{
  "lr_router": 0.00148,
  "head_dim": 64,
  "rope_fraction": 1.0,
  "tie_embeddings": false,
  "init": "normal",
  "init_std_qkv": 0.0412,
  "init_std_up": 0.0412,
  "init_std_down": 0.00414,
  "beta1": 0.95,
  "decay_shape": "linear",
  "doc_mask": true,
  "train_tokens": 468100000,
  "dataset": "wikipedia_en"
}
Below are experts of layer 8 (counted from 0) of a mixture-of-experts language model. Rows are named router (the router's row for the expert), down (a neuron's output weights, with its number) and show model dimensions 0-255. Each number is 128 + 32 x the weight over its row's rms, rounded and kept within 0 to 255. Numbers have three digits each.
Before each expert's rows: a language model's description of what the expert responds to. This comes from a sample of Wikipedia text that the model never trained on.

# expert 16
Sports and media reporting. Nouns and verbs of game stats and release news, such as games, yards, points, episodes, announced, said, released, aired.
router:078181151137167123119132132154114124160157172135119123139148117096075112086114179163099149146095114170159143163162144055114079135123171146054130129104129124138109147194093174155169112152102087130158182138150092193105116135105113107049170125138123162161146167148089062102118135096146136116131122173082091069108105137047150103076171088156117150115126094174146134103110136072145162073112109123139146149132097090132080116112106155179090115165129156169184165160162096139161194065167109150090152160105148114089132140100096125111168113171091115162098116066136036085102087148145054152114144118109158125109162120165134147145078118139150133083129105096170144159123165097059121170127111163121128148096177099144050117136177086088124132184155118156144143162090130088166143153161110
down0:145080159134126168055179076139080178136146119083116101130189127148097136133113052124144124076135167112147149096124115126125124147121122151103045155093112149145177078106170138194133116108121123128117114132096088143175055102169082105138102166095136137133141116162122102128091106079119143116134160160071116101091150134192147103125138157161143122136111134140095124167158143122141163134106196116129093066091035131150079187106138113137133142147130095093164072175132063129157135108129123112069085128140091144084059090079180152096178139109064085113083144110091119154108142136134110080191151189146087156156134137150117156089131068087180112161095086154167150089112149153086177153066143120151118109116116109147116054102154144127083074155135114092176109132117124113082097135079128
down1:195136169082118120133129153129122154136155091132100182111118115111121131097164095161151105121071115115167128152111168146175178050093067096130139089169171163123182168131161106131209169071128145073185097153113146151123157150110118192116145149119111167125125124127179126118100110169086131088155075145173125163126116086121126098096051185092135108136085092096108139087155102149093077130155174161133124148103093122107140165073075184197128168090167133141095131133124178154152116157119172109132142108091113132114109174103109159129114122100121147102130115127056106097104133148103066108093133204162207131154155165154112170107132131102093111218179132126080119083090049098113106116078128079141147098156111135124088157128179093118125165125159087149109124136087158112070112144104103
down2:079120112138122149094143114115095152158157207078100109088100191146074177161184146163129153104128168050103135116126129113150137131128155137135130140139154131117104131120171151155126139163062146108103145150140144124137128133102116168132067126172146122101106176109151134115153074137158082154122165129085091089095126049156105149094155096189114117139103177136133070124141106173131126124127157133104184099070105207114123133162103145110106147127092121106104094117131114071146105074097174128202157091122118119119038162097103140102146102149096153171209088105085117078058102094077124130137097133161175106097123169115179071124187093047116143112115188104115114105065121087138123103171126140119132115146066107127166140108064093139115133187141134125165112176091154069142163075149120
down3:112143081095174126135142082137141082174098152161127108139159166119199116169056156127151117170161114125110135139165133132201161072108058128128139139081149108119162102082158142118189140114111137128167126078125152129066115146177166085089143066168167062196134163095148114150127127134082126150092066112060196178139117148149150126107103187169071131130148112121102140186126145131114149133148124100141141139153091091141148163097152182155134123103056148128105021118090172154106101150144172177139077103087094170101076118160078121113107152124111138197140135098087100119118144081152160097153146124112100123120120145116118097153145101182120104025135122130101131126160087175133159150095132151087159133127114121091112107146150150129063126132156128043133151098116119125105126099184094
down4:062100108114125088147131106074170164163061120099186086209098089145183158120102119149120145133133178139054153170130147094140139139101132119102146084135121142140050111121098130155126115122153136122136120109154122098148131120070139132060171097080156138149134153114099064159152120163152177070124136132121114167120114107125199184144056151103150142153150096120114174099124153113128107139073142144088151163161156121121107164099125162136160205120097183121133106118134139158180157130089075163140114119134137160081144092090143173108111151109116131180109079146176188132097164107157162084159165163133173156117106098139152091056189082110106161125113115152115101152117144132190153073110134138172165135161141121226103093126166062153163220113125145119116075123106146135109078092147148
down5:162180153183153105163158119159142145160132179145107158152120112114144107136119110160154103142127154075120189143136066141122150111159179100120178102202161125117108165139135136165142124104125133120167104142148137159141086137167105135109124142191139134120094171179121119147122167169120178090090159053050157178128140081110152089078066126071099093179120110073144115171134155081163129162134095043167115083120154105167150108123120149176129104105091129158134101145195064164191131114114105119101075134116118108096155082098130158119128113168129117149142097150158145164116100135134183138122136082195178177128166165096179122172147128130163105160114108154137096122130088105126110104134137212057123188045149082129084130135132190180075072144149099138118140072119155104127111138161124
down6:125163093200097156137126103074119150108104079127117127132151164082118188128089172092167094144142109151123128164134126163180143096169121113136125161108150101080118107132117137087164142112150055164117087176123104099124169063149132089101162121156104194067184082138159134168081070115121152216121173156094133163120057097123095113126165133094170159093127101142096164100101091127102102145160180136127161072092124080118152084133075123120162171118124155135135070125138145164118156130101092091098160118134093135031098133107111121165098100203144080148118101126161222103149145044179115145167142100179084165135157128105112126079112111104117106176165118167113082123112151109140140075133131136137082196114121154143109142126107120160127138134139137126120160099084078083174126142137067
down7:031173146090102176148155094121185096115093120059135130145065078118120091143139186111124134147132114075111163152188138141130134136112096101131155133098088179083094108029109127136131133121149136112185100147125133149131108140161126080109163173136106140102100179136107135084116209126093146113139149142102153167134148118099130122163108146117087114140102152106086141109183109162102115137111141187130105177055143193162103119109095139154140157074130152165126182161049189163115111093122121133104095120118172113199143147105137138116134112132102103108151117086112186108082122094063175153131118078141113127113150091129180178152210137162130127077101093132134142196047082145102120108160125125112109112177145111123150159150134123186126100174183140085185186168115129109131169141097095
down8:153105150140124122116111108145100181165170109122133166146140160119214114158133138107159127097109070054076188123178124130126116148147052129186105147094073118086115171124128141103102134095105105113137161062199142161158173135113160177179172159107144116099139147121074077108103168177097142104156152146094142071139096134112117167125169121140088199150182146062114130110115116148133126156080106144154100126135130164121096141111124117116123078155172159148076093152193186181186103188138108116121068102115098095199146135153113132118157108089072153175126146108144104111150080147122094109179116133140097158106153128125115183188134121121136120157156114110071129109119093136080116102100098119131052138143170207133141149128124114086114092149103164057127134103132142105105167049143062
down9:108126107133112140115150171068118107129143127145141103145108153067096133147149143156076097173130136138091139104127105201139149118122143187157125105161103045127176137101129105126189145152120096142164122134099086125166168146179158127117154154082118096111189096112133109153141156096149126142075143115121166109132133160089124100129141088098100140130156086123148181112133089201115070103143146099161146070156093137161037105135130182169182152160147145111081125196165136132121104105131173021168105113116114174195139099160117108091152126113074114119168109174151088104080149135143122099116146071129119141182215111130118149131140101169163140085091103135109103145145158161092144050140140062225065137177146137145157094145054118145159101113153123123099135159085129155172145147108158
down10:122112124147119163110106127123178098121116155133131155099120202195135147135079145074116106143133138136145088135146157096064079114117165099159058097121144169070188076071168152127127159113104074096192128226090137107152146152162150136123147163081124112057206180145122154106115149075118142143133119134129116149128128154130126195106133108157089121080124138167113142161145090104125185104134080146085080103104082125145146175140137123116131119141117118067137119179134098096077137107142140135119103115099155118123086116135165129126104118139092140144141075200143127138054139132162129133116135087100140144187162178137157084118103119177162184116090180173233136116181075112178125077163132104120127166124116161173135168133082092139130068065121098156204130142126093155119085151148134
down11:115154071145106107145144147194146179113093134125158135130152064107172139096074140146095175093217153133164113117114110110200136087112170120189085111154126089153100189100110139084169161130122129103111146088143091125160125120095177108151161107193113101157071165171119189147069154190099155150136132158185141160108105104115121079042103143131190150126112125162187097163143113107168154126105116145157139131151130139104149107122096127183148139110101135135132129118176133182136115163137154131211106092140117103126119111092114106060128167106118125112131135113142150094083132091120125082111065132194104141132134099104162145193089048134179160146159170135101147156097121140217104148150173157166148134164155152137137060139071124085180095131086084112174119080108140089141133154106134
down12:154143129109154103135121111138072115139183152060114152083115147107150129119149090165082081083078062163111117169109139133106178137179100134141118140121143145126145152127078102201080141142094116065125113049156136124136118088153135121145120108175164067076074089151109073104133166160145099115098115084078104139143157106117176143097102114139096207079137069132163105139094150186158125139101169084071101128156143101143127139134143130111175111198083160155083145164075089112180073100143187090135082086076141129136081049056125072151057149106090120137075156126147142103121121113112086155122097133107147119159097143133178112127147122148132143122121138090131158131164153116143122149144119081109131122104168123122110074139115128141150124175064176144118037143138140173192135147099180
down13:169173124095138171140134090134095127142101129167156100141125117133067088111184088141089098176146139056073128174142055151115140139131089102139122176126109138162154092090100034109162082133089140108054093062159126114105077139089134131161134064121122060100167152120118089100118160119101085116118113121182113130132078149122181096156146108150097137155099121125158117135131209116149141083153114145134100168137178124109073104144089100089164150123147209158119125188195139204145176163147162139118139138133136154107112144120095076129110176067132147168110118130105123132179169178099112109103111148092125131157163114178070104170109110185077080116078109101086107145110156140170135134082132178132138127100177076125087177138172082112100182091121101120169151138123119113113155153091153
down14:108078099199112136173184155078172140169133139147111124147128138090078092123108132140134105159127073114112171104182112156109193198133171157140147129144114132149112090173153091153107094105134094114109183187134102112073135133175157171144157135122172112175047140100169054097107140160107145172148163124120100127120122144116162104110120149148158132109111107044147056213099152170107102101094080136160153148143133102108123130135084082134181120151121135147137195080208079120067155128130138169108197131118139144147215112117120113121125095129117101127148130117143134140096142104118189203099117129116096109132128153159151196109120101164119129157190129148129130091089117115109093122139152079129113185092138152161138146188080146145086064162081158161082131113168094112150135161112180
down15:191119129180182119123113080188150125119153204136146156086139154154118130100152118213092114124077157140080123134106147135165159136084107102076122129140088179136144132140143149168104124101150063152139140119144113106170124127194150104091157128166114123123124098168169075050167098113121052159101127146128091161145130106099143095084154155108036093109134070145145171117127119126108099135083132123118084082170078124134156136096156141131158170115156128155138182110158113146037096149111145162170152168103059090083145072206156107131065138113148127112132146149116158154082168088154116104099155098164179163143133092127110164123111146103170186190120156112198136118112110157125121129124119156090107051134117093110107118196130122093156136157114078127148144119091145166178110086180163
down16:124116140192139080127159142167156169190099066111106145079099177131154087185150135153138102129156136154149101161110086124119082115139219117113149110108139108081144132107077144124104144120125066112136126120171115142181087130131092123087150171158147129158163133126079175137109179146104140144108149125090130098136128073112121102165172123114167086100122098123121209166074142117178109135171142119124142111089141097088129093134098181122183160144073095123185162135151154126065160137113101127106092103112112171039078134088136220121149146148170068164120097148179119150093142153171124126168132121141118117145123167122109105111129102100161119070125132122130141072067112089105047155106088146042165104105098127095079067170191152146132163141125123114127159102109093094116097130126215

# expert 27
Years and ordinals. Four-digit years after in or commas, especially recent ones like 2007, 2016, 1906, plus first, second, later.
router:105147108113126134113136109145114151064127142123143090176159113129116121080067124135106111113093134157142108194140172141157131123134116122106145092158152133077125169146049202140117096149144116143104194112107089165068089139108105121110187151073092182138102149126079069046087117067090172147133125205125070134125074120057134099112128069160101165100125091166129118167101119141125128107148086129151105195166138114100095113081126199140133130155146132164114169165164063081118186140139156183091132126056148139103072143109080097109116116191119126142122115108122068102075094167149102083111161112144128095092188150126104116136106148177154103117155125118118165175096162117117122164158096138118157141081162173120104097137168089076032140126112116132137158161148096081136133148116095
down0:116134103106124212116111117089142109154156155107111064179145126176194125151100125075122125084124139105054148153104129125137123149145185136169087124147171109126135072145091126169110114106080109053164152153200174147149155103101142119084176119103126142156118120171117080089209098156172134167104161094054126141089118116113147114119109160126122138173159146120155146208120136119100169124080085201184090162166106146089164126080130131092164175191057119139161158120087149119170138099184131099156047143161169142142128152119210114090182110156086116104150120171155131152134142123086163098161173074110090125124115124148099112145138088142124093131076171058119191147129141101138147115107167104120155083172151103145150096134122135065131106117157148131147121156079134089144113107125124
down1:117088094102160195151114162094163183126183119102201189138160175160093119156164159059078126134119075181108137123142143091102172133145130113080142112125130149147087187100065145080107185090103101070183155170137116129164138063100150131111149149130180152105103109124154159143184104099108170091105119164084124161088112161146152178093126085112116075140134146075122121088121132142171102152120132175094132097165172171053122054189105120092152139164150061148118073091155128120132166126114152123184089159127106062104121199175118083180149112105079157105135132125139165133111127086139133095138137150161120157130108076135129109127110081102118109123159094109193085162121178113110116137142109130121068129118139137203186126069143121121119116122130174176117119146117130165178132145096145
down2:121111183050087169154172096134146129143136079094133169039117117109088165121121074132118087114157143192121153146098187156083162108167102117096074168138174123122148121131104102116148123110098162155129135127150129124112131149153129152142080075068125081097115163091127101120164122158151119126101112154070122127112110158144111149141168087108152118103184112202148125110119131157074120094099180071179141056095181170114120094144130148135149128092079079094126143138074092137136137140117147060163082147136130022137117089151073124113183091115140161125143097123137110220113100098132105084154065100069092112099134174114170134120160176087163115172169105108172092200121186107101163111094126125067100158136127133151149117079109099144114127068121139149088131140142166144176122134132104
down3:109104113126096149110116142155152129077056122184088118122121128201133120114110122112073144098177220105167129174152158102109151117112147145138112092146121175157131153101130196100170132165119143104138142149167125076116110140114148156063201146134110127020195128110121150138120110132141082176154185172134098093141157106147091186126142122144078068146108135058185114133105119178132117087177163113170117117123116145127147123121138128145133114103139054127120143086160161113104102127138158133094128134115112130180189163072120136169110098162081093179116167110123146120195185152133153168111126136167117096135145142158137096102096064119078117080093174184141077125065180113131142163115118177182137107127049094144132116140129084106103141173134064092120129157139064130162129131174084
down4:113103131101144113148131140138093139130153124129090068151088172044173099141152093151130120095174203165117197081136090155140122142144149132167162093214125098179054134165152189157094112112126082161157110133146144118175144128146105149126093106092118135130113103114141106134134124099083161127052124137101077116164101158106080120084136086129112122147188068105143103148118154139143101149124157124114144143163116092142101167115172100139078121130175112142127101167153179126138121113108123140173141181156137124138215100136146149121170163101147047112111139126168126124168189175134183077116164163109132135115097093094121104111055173123187191121116156138136069126205149052115162094178160133090163124124126081187121107077093156111113139171158183080163107098093089119117119164160149
down5:128086129129142135164102115117186158112146116072162108234188104123126149147126166134120093115113088085144124087113141128151119179095168134086126097175131165110163073142091164076124138101161142184104165095132138126178104116169126080135178141108058158155141085131117103104092121100096111101153074088131190123156077161141060163094121116109156138098118083189101113092154083154048105151128136104107051102106154080194081136114088155089132153113131100102135089148108178132115064071139115097139155130073112094118201145163135121087151158114066147100121115085098142119131126164147125112162124127110151119127128139136065182148158139183144157141072114202136120117115180132083159111114122145126157067142130114088072074129194150151138089117146123097097105114174078131142121080118156
down6:180099140135144071095078091122042044167095092114157165126160129118145094155143141158107140150112120126138172058184105185106125103103137158136175153127138085119080156158177126147155131134113182153110202084110069142203188125106122111106148108153127170121125105165114097176118130117123151105120161142149141139132136105100134131157102071143144113164187193086091097056119060098159119139135129180150121135123121063150131131185122058102158123094136165164152104129111133099126080150094138135126165087087136152141111147135101141081123182105080091086085131078094149145138086134104086129185177068095128087150069114114073124181091138085098150173155099121140177136168144159113179121109143090109147107137059125127137113132108106182145149097105143111152199130134164159119130144172072
down7:128107151082126147144147077134132189146155150111131107097098102097161116085149163151064127233160107122137060167126138096182087175150115187107140087156120083190121109117102124115131175068110125061100166238112189086140097138114141147147171163119120122071105151158076131132145085097110156127139061107113100076132146126160124126146144153084170154108132172168028150153099152107115200138084102162136119157155148149156139075152122145111103119175113060173125102123144101132112075097158162113146129180115108147151071124142111155114129135066124111173084119099102111112149125128127124096145120189142071143102155086172042108099141100120092163126117110113112188157143096149106119097110135148127109123122148114201062172126126144113133118105149139135117104085195135114131144126143178
down8:159154117093128176075138132120135058145145161106117081144154145084162151153148069118182132157102141130146099137143157176087066098092111216093153126141145095129132140167151160155136090182192148103119093125106140135134152130115110143148100153133117150155072127101146090112133122085168093155087109104114131101161133151179125136098127180118096097179161140119042144067117137150171088100155126109199147125088143109139137165104121061111203078136116114084145096080098140116077154112147133101190137145115130175174148117174136187086097144118093150090159113115125140073175157175116128105141197132170063163135129114148120138133093150135118138180155114154202150082164184128099132121139139131115137163180070161220144134124082121144124066053145120145146140053133176142127168106145144
down9:070149106095062144148131089137111104124137147132106170153142132147130127086096097117118137206135140134122172135094074125073106118176192117138173139105130066114145121174091143159155089141116085148101108069141081138145102157128143078150103132109094125096162155156156119161090186078152103111161128129094148099136154092153091170144103119076153140119107125132081096120092107161120108137179091109152150139098123092182161193104180067119154151206148159137159141101132172098140162135095155130080101167127134200094172143142109106069142109172114087138149087089117166090101182148133160129126139096111119089148150063108143135142099121107190083118170050103159120141116172120122192049164142123137150163196106106155102126139122141139069090098073073175092109060084135184102183121142098
down10:207114128099151135136128142103193073133151160076090106087110137095075226010161111100097125122107148155184148122155141086148158141144134107157133103144117169140112137101136197121125120130104131145162117055108108111144147131097121126199094123093155157109137119111147130159088137104145127161095104142122101132119080083138165117132094129128121112182132120133101179125151089139108131081094123144129149119095182140096128201168152180117097128091161148158111099080143137055161154084021166168114151107122120132186119106187065075143111152099183067118104148094166098113129164096175149166044089084134113164204141124145158105122113115153107087140126101159100177170116113104166149139116114105132130118107167152174145117098097087117113156102133149140068129074106143096113143097173117
down11:143124162137156175088071077125116100132106150131113121177123135102157123147149155098120118188112151184109133127159175161114049153174171109187134064188179123165134104125127176183077127097104164106124130131190151089158151096129156148144143108124121084056109125089139116162136098154110128139103163113068154138162116132129151160154119164098097103160094135069130094106117122151175150154097208051116135115109106155168145153079195149118101149162128141127074191143096151159082105153112160116075176077097109125102167098173089067179171166104104112123107139112128142081101183132144119138111154081132123118126115171151123092135134114072086148057060124130204087086189123140139081068160168106125112148140159136128115142137178123121160133136130191149142111110098138119164130089084193
down12:178113151201138155153135155136149130094166113094060137163167177096173113126126154137129153097127120186129109153177109151128125170105151085180101120114116138160102137077056114130104141121127141129129114137115096127152087164192167141140109144182080101170181047117111172148104104172096167045066128143140191111173141113154111144140155176099080104117122122130130183188150142173105157127125114180141142077119090149118184075149145096120178153094106102168073136121153171067133119185126111118135119122123123143147106137111145067106104108120200054118148087091135157151138161144118203119104087210127116127180144167147134136152110110103159037130166115128104080134067175105137141150125112120137154163122113123109157125180102169111214138125162113164136125124161132069123126116086086
down13:099111126093064171151129132129089106071103138149146135202166161115195162108124106136099128129100103113138156105085123091170123084117091137151093155144080226141146148169069118186110183068127121126102074171136103143066174118153139119092101094134106177130121143118153075111096124117117103124117135092121175116122114158129162102076129136195138101154119142142117146146153074144147138202106122123115095111137148092143156099124109131107157131163107155129105187143080062127158121171076135163160141174127148072145147165053174167123073133146128132133184149098122139158126099134105111132150167130127144111122148079152106114134104135140136122130068140167160215108122111098084131062156132133208122123121177185158120102162140081129115130195101126162180208097112124164164233163140150
down14:127137163159093097140125137115160071123133128168158112146149118139103160128079096092137119152119081121166107123148109118081087101191127097100135160087097155101134168133124112134163117126147166085106037122191150119117114114122154159162135108112145177096089115132143145073155103100124161163163188181113126100060137137120109097108123139128134125114070120110155163171113108134165152085158132079101083101080072167076148117127115131175128148163182106111131184189091118070138107120100114175091126104084158142134179112119212109141139142138130151166141101152079111117125114156135156115068116158165152171069088134187114130129106102218136146221131057111090178156168066101117125108076128130156151101070109108165138117136144168073031045157145152125123126121118103096180118119100145
down15:047123167127156152107091074111088116083114141150100128130145138123164111082134172150105123159137101126157145094146106136057186162126082076123107092127115150150156126119129106155144161163108169202075148154068112155130128129057141120110136118109092076085113137131152071164105114152115155083129128098132102161107160127134086124130171184178088134102142130139124120136127100116096165000193111156109136157129115162143132106171184096114128131133036109140145124110122198072148099101138081145068116078101153137126094130215108105103151154164097175134101156101168087118152163168153085079078114102099129141125119168157089103148109077157131095117090119130096128117153157132115168135099142088203130125167068125084066130152097096138140118152093109156189105115142055127125129172155105
down16:132120152110145147218120130155162146190090116136149074167102098131088135184122154117126157113147080136158115117090160156129097129116116153115140099059127151139143148135110177198134105109082129087150131165145093082119139124154072092175103170123123080109105159101121140117096097126147107156148130105081160096200144157148121140074108129250189125204112143178134172116130095115159179126091146078158094125044111093105098158163151174121084141179121148122090168103093178109115120137114097119134163129081167141157207087134129154150126156062111118104149180110152072103135115151171104128092111097120107155096134107108112120065145156136138182135180118090168175094081132177124098096116132169134159100181115131133161139130101097132140141163117122142158074123145090062120174043142132

# expert 8
Vowel endings in foreign names. Vowel-ending pieces of Italian, Spanish and Portuguese personal and place names, such as Alessandro, Andrea, Sarmiento, Albuquerque, Bauza.
router:060084162164100123154069045150099127095176115115090042143147162141095092116163105122160156135076143137153129147119146067096081076119116126115155066172149147113131142201091113138174133183118131153109178156117087086109127120135093153107114128090160185108123173133118085140042163158139128155117149199138117108132120063072139102126117109209113116126125128116110124106126062167119104133128110123145143109151119097143116110123114153126172157120173104150127146144148112171109148108124085151129156152109125124135123120125113105108134059131090124135108103114115109105020096123171102121082169134137089160111132131225057131108162147160176120135155156080112159176121111133086051161163118099129080129071147126154090138154156131090071161128144171153144157148130118081183152114096039
down0:089129187123124118152123102118150076157111100123158160128105110156111080166135181129065165150058100131196166132190138106113161173038153212116120122117146133135149148140148109144092059131114113095103125123123117111146107079136104119111140156122100171144122100128177097160153138120140133200107122143151167122083137130118140133158144076102153109180151162092160144124141066096122161143121118112077100158156138196120109119173130177154072158144126146142084164169140107112126143151123150126141140154058148207108183149188185130204158133114116075138113159130201099113095135160074136112070118132113148118174162120149104086093136163140150128131140233107129096119123127134093150109115128124082123177056160164071148112161155131133064115073128060126141123132153132158168129122221135
down1:118126121142152194133131045093118203120131088117143121110118158110170177093109112132118214133153076142165109152096113134138141153157174149152137159176128138113090117118123129124138158117102116111143150115161088138147159089110074113112160068167176107166161171133182149137155112124139150126130135120150172120131092084142121163178129125153174101160135129101178159171127100200126195100095202179073169115081138187108115095145166087054094193097145098108139139111112127148139057089165112080151170099093079085134049132102184185113133130166095138147103113162140093138108173114196094109136114101150143135128169147174128145151255171111114142141138141149103132126116105104153119104119148125200179149133154167102169120169145117108158159136197184118106122109145129151108109116115146
down2:151133126119109125203092154095127116120116074167110118095104133149142110169114105136171127127108132097167141155155120162168167149155165159132129118087086121158196148120135150160155089070184093133210089161127141131128125154166096138104139048118096172114194091197134017105122146160107125102094123102108072123041147092094142145135148094111092155075146111124068093128099071077114132155129105167118103101134118159142064149084164194122113198058172118141127115113100160094180151106120134054116137103123127105093130146161138152107101120175179125107140130112086137145143119165157078100125142082071068173091107184106110117060091177144117151148158116135113110120103194093088101087124103121144151111165169142161194117125162157100157131106117115123164159125122179156150111141141143
down3:139134157132114134092099146205097116114159061104152078138096172180127186116156157075153149185086134150136165103130137132140150103125138104193142191156103147081158143169166123112190084214137173122082152075165156124134110114097195131119151097184145076123130184137084088129095062125109134239066118110187152104133101146144126079163143120096153115094136138094138112123148152156051146117126105130097081111139142173120132101112112080111129206100125115145152120146148165126135124091092123195189185139143148113113085172084130102065076140146107133111126134133138147156066152135112131160098158128148134114161116126156117168146093133111146104105103226124129150169129085154147123122094139163122140057114147153154147143168134174149143100146204171101133138096142129145122173169099132
down4:148125126122133160153115133148138108073125157121115176085116154220141150132143153144157155210070159133158151181167119074149145098134090119150112128123128070194152116145165112164097077156157190153118114112106115109145136110106062140121140141204171173133207107115113140153119123091085139114157115104116107098104139164146129113119123101193090119141107136118165226101091118174121099140102109160213132138128081133085141060153163164141125113130095058135109157115141130138131145113145111106130088190160129090134160085136120100085124064117159133080170059161185073064122142167124149098121119105136161139130146114068124167134117137136086139159097090178141114086113144134135078105056130163121152125195198111139133092143122171108149170108199167113101148156124130108100172061160118
down5:107116157144093114188108118098155144114175134083096166115096112138128092105105061110136127136114086108124159182132161203089166077144192096152153159157113147172160126157120133168108146174131175130162160094125117142116142139120183146164078174191146161118099142086198119161112149096090088146101100141130129144156152125085156148140130108157049125042196126126125116100088128197149157099139126123172119062150088131133126107199163161131140139082174117124117148155148152141116128144152130187174186187152148177107147136165126182097174160088099170146127131150123171081113167088110063084056142181158137153132150105089126119093128119162183086115131111149128131123147108151167163102163128109103149197136174145137107129146089154097077113089180154127076135185110083119116145080190155
down6:073148112146133114105082176080128141111126126120118091206138095193106167091129107218117138134120117143173187124199137215163064105104127118189147094163132111103129140133169157162128110184155167149127143109087116119101116156085146136164185157097104139179098134082144140171091164101101101158125172121111092150195146151099141114144077144147153127112116188121119063129144144163070118132070122055142171110146105154149169150094105167066185082135155118154124112142133121149113134108157092169116102175163079058112091130080096146143100153078104136115125191126131153113161124151131154128162169160160103111108129115137170162091122130090146125150156201207112084173152100136131084157132121044122160130122102091107098146095139129159084135100130105115120120217161157115112138123130165
down7:119107125107040115126078151135119093093142162101147153155111113124150064136165133137109139130110177131171184144129100129138145127127130100163149142129135117144143123141098120068096141133118078112117165213121145104095163066137112124103088172089103167113083132173105122105103089135125148092144141111170178090097234121169161160138079118106133121148101077134084115087150119208154091134178197123170140113148143166157154092074163156140173120107163088156112168158153087176119136161117147128172150128176118193169115123137180152161172163122121125069084136151105107117080142149129121102119172156130066118063139119149099120119093129182095168085073080115140099154162177125108050133168124114111109109138139156169163181051143118112155167081114094066175134064148174119147122111124172
down8:139099152158119160109114147135182100127134093108162123094129134112083131179157094154105107146127071139139134091114107121108153170143115149157099096113113189124080102104079138031130145138132149109106084125127137116145143132072139167094169125115164147136143102146192124090142077104145094130149104126136154112109161133144112091131125149101132082144174142183162121147139142177091091165110089151162110124091101142070128112092146116069110147136098186136128112144145136136145079129042142134134150167065156140059089163147129109144175130153200116110147124135047121159072134207108099118088129126135072187179137112174126225148120131124118178137121171129160142079082160134155131111163105175126076142131166108087160049166146209149096094060134183158034124159092140103145145158135100
down9:106065114120128191113111150077105101160069125119138088168161206191114124131151168106143108179116126088165146096156087149154148188064140133132144139129050104163127093157127073133120117129112143102101084102149149117160151125129133135128101113140174127103166180142147136100148116096117105147150192162118099063136117117129121107081096136095146086187183167080075148140125176111110092105108126132127151118159088124084114155145138159112123208255172039183107136132114139168098171170106152108150120155145043139164106122146150161166088036137118122127097154117140103119181138071150140153149157132153103102148133105146116135134096139078154098116112108169094138171084103136063145113167129129149078121083112170074094155148118196116125121163160160134085110127125090136147122084111131
down10:127100121112136122100080144115134123112094124160149088123102137105140146115162156150147159154163147113166104118145177128169139120090155111114082041108099119174099119116078170110122122129127102114063130108080160161113111098085149140170149155151129171174123141128120122135135107061087168141137109133183140146097142119172093108107079157093122159158157159140142154074147171102126155206117130188136175144071123090106105092125178117090182161112117065090151085125113105102131161124123123159137161088070128134113122128137162137074148171168144118083132149091043150130089184118141140132141114126102113205112122089160035193225090127173089056131112171164152186090089118177159104133139161078125120135119189161154119112214135109117089208084104111120092148100163123140146123139129166
down11:125128145194085145197157138157130167160139119127091129101126115044091202134179121191147092117150205144130146116068108110137150128125117137127095130125114114137135105105145106141205092154200112149090102114074123085134108135128070138106088166046105145169093180090154133108104119132151105111123132143055072141116150148150114137121142183134126179131143097099162143186118196075133124088123064058118132108167090137167105092166062075141115153151161096127085121102123174078122115162133150101163129121108122147143176127165150058151101122060103142087149172130065108147083184119142128118153109132120129166131117119158096105158100185138129110131133115094161156126105152149104075114110149066109095131163145115160143132152137123150180127218121052109096151082119096079139116088156162
down12:101096104106124190129123143134122086120097124115129111149134127159198139113169070087150148164110192147121108191162081129086088156128152189150121163181146070103153167144137115106149167179104139153094129181061165109089122133182180093097151145127116148155138180169107124149172098162167137157104194106170133137105140175138154149206211115122124096109148120121128153142114162137119152095155112189111142113202180122150094150124166126137128066180090089058114140147088121090061114122129123081138111128124166123101093147235138126114137166165108151103086116119173137194140139121086173091120123139106141153172168187098178139097113146174156153059099134091114111168156086150112123122130114106167116129150153137170107165166126076108094202156133139103154135109111086166173134106143125
down13:143126138128091152072109131086169166166167149138098097115097127100096140143089097131148118181184163063115104153188103202132088136155150205158129121206111088188077194144146100113154184182126162125131157140158125112139168160074144127091134160121143138134155151117121173161112182123075169081120165126117106088125144172160120095153074111187145108100177113143144133125095133093120114084167154124114170103124155182098143131124093098087131121112156089154100084162096087126121134055149135112142130115149154139133117153082097090091115172128222110083155192110115132171091115154125130131181121167166148131170099095132121166161091154090168139153138112134113187158115155082118147127183082106097125151185163089194165187154114104061141120150117157166100161123128137119165140158045122
down14:159156127092143093125140078149160085169137160107241159117112107162070127135190103116078115149113152127178151112140158170178092143131098128127079091107073114156127149104110116141085207112116139126155107126125115116150150104122103141099162029121106142120132123114090148156112144102152203136123142132177140110137124166160144110197155110114098193159147114155110182103112157129118154067089142158126107133127121118107142066114130132121114162192142100119099132157109092105117118142169116158146092104136085062140075110115135113132157156092200085041133122085112071113107144119131119179136128143161127183065177117165126160104105108125099108181092171107118142136151125125084102123149028110137208183098160058077164105133147140179106113119106140168171102055092147154154139141121147
down15:085121108081086143082138112139134133180095065140131177090127115142180131101132092130140160106188078175108114152132221052129090126112134159132145130115103149136155094190137144103140125196111125145145175101088094108109098132108051167109132182148139140141132178184165135077113103106167102170138184107064119145109161129124162089097081219125146098127112127141085110123110107114151147136181120164119044092136152163104087080172141195135113113161154174114127125101141112113126135149098105158107055117129183110113078073181089115072111097111079172168142141115143094164137130128148093129117155128096130159166100121112164101130087097139156119183172139153170172079122129090108139132134144163125074091145111139121139084196098156112180168138083167100110123049145110092161144133146173
down16:132151124116154141161131085120153144072172101133120126110156158140093090136097169055060153111105121185066103133171124088152108213154095111089166139132113078107073093098175200113144101068102130207085163075129176124126162066164171121166134134154080120132160103121159169147168125094155108093201113123135085133111158147133137106068125181137128115169070162116147136064164156104127103149072126106109114132109073082106140151113120192128098139155192115109115198146180073130131123141081141070140103125162084174088157133105102126160174127165117152139114086152184158122160144110182105096114157118120105158189161092143098138120134115109104128067079135142104168135082117156146120103115101102077156081115084134070151184127137144103122122144149140132167154149118089135125165172089103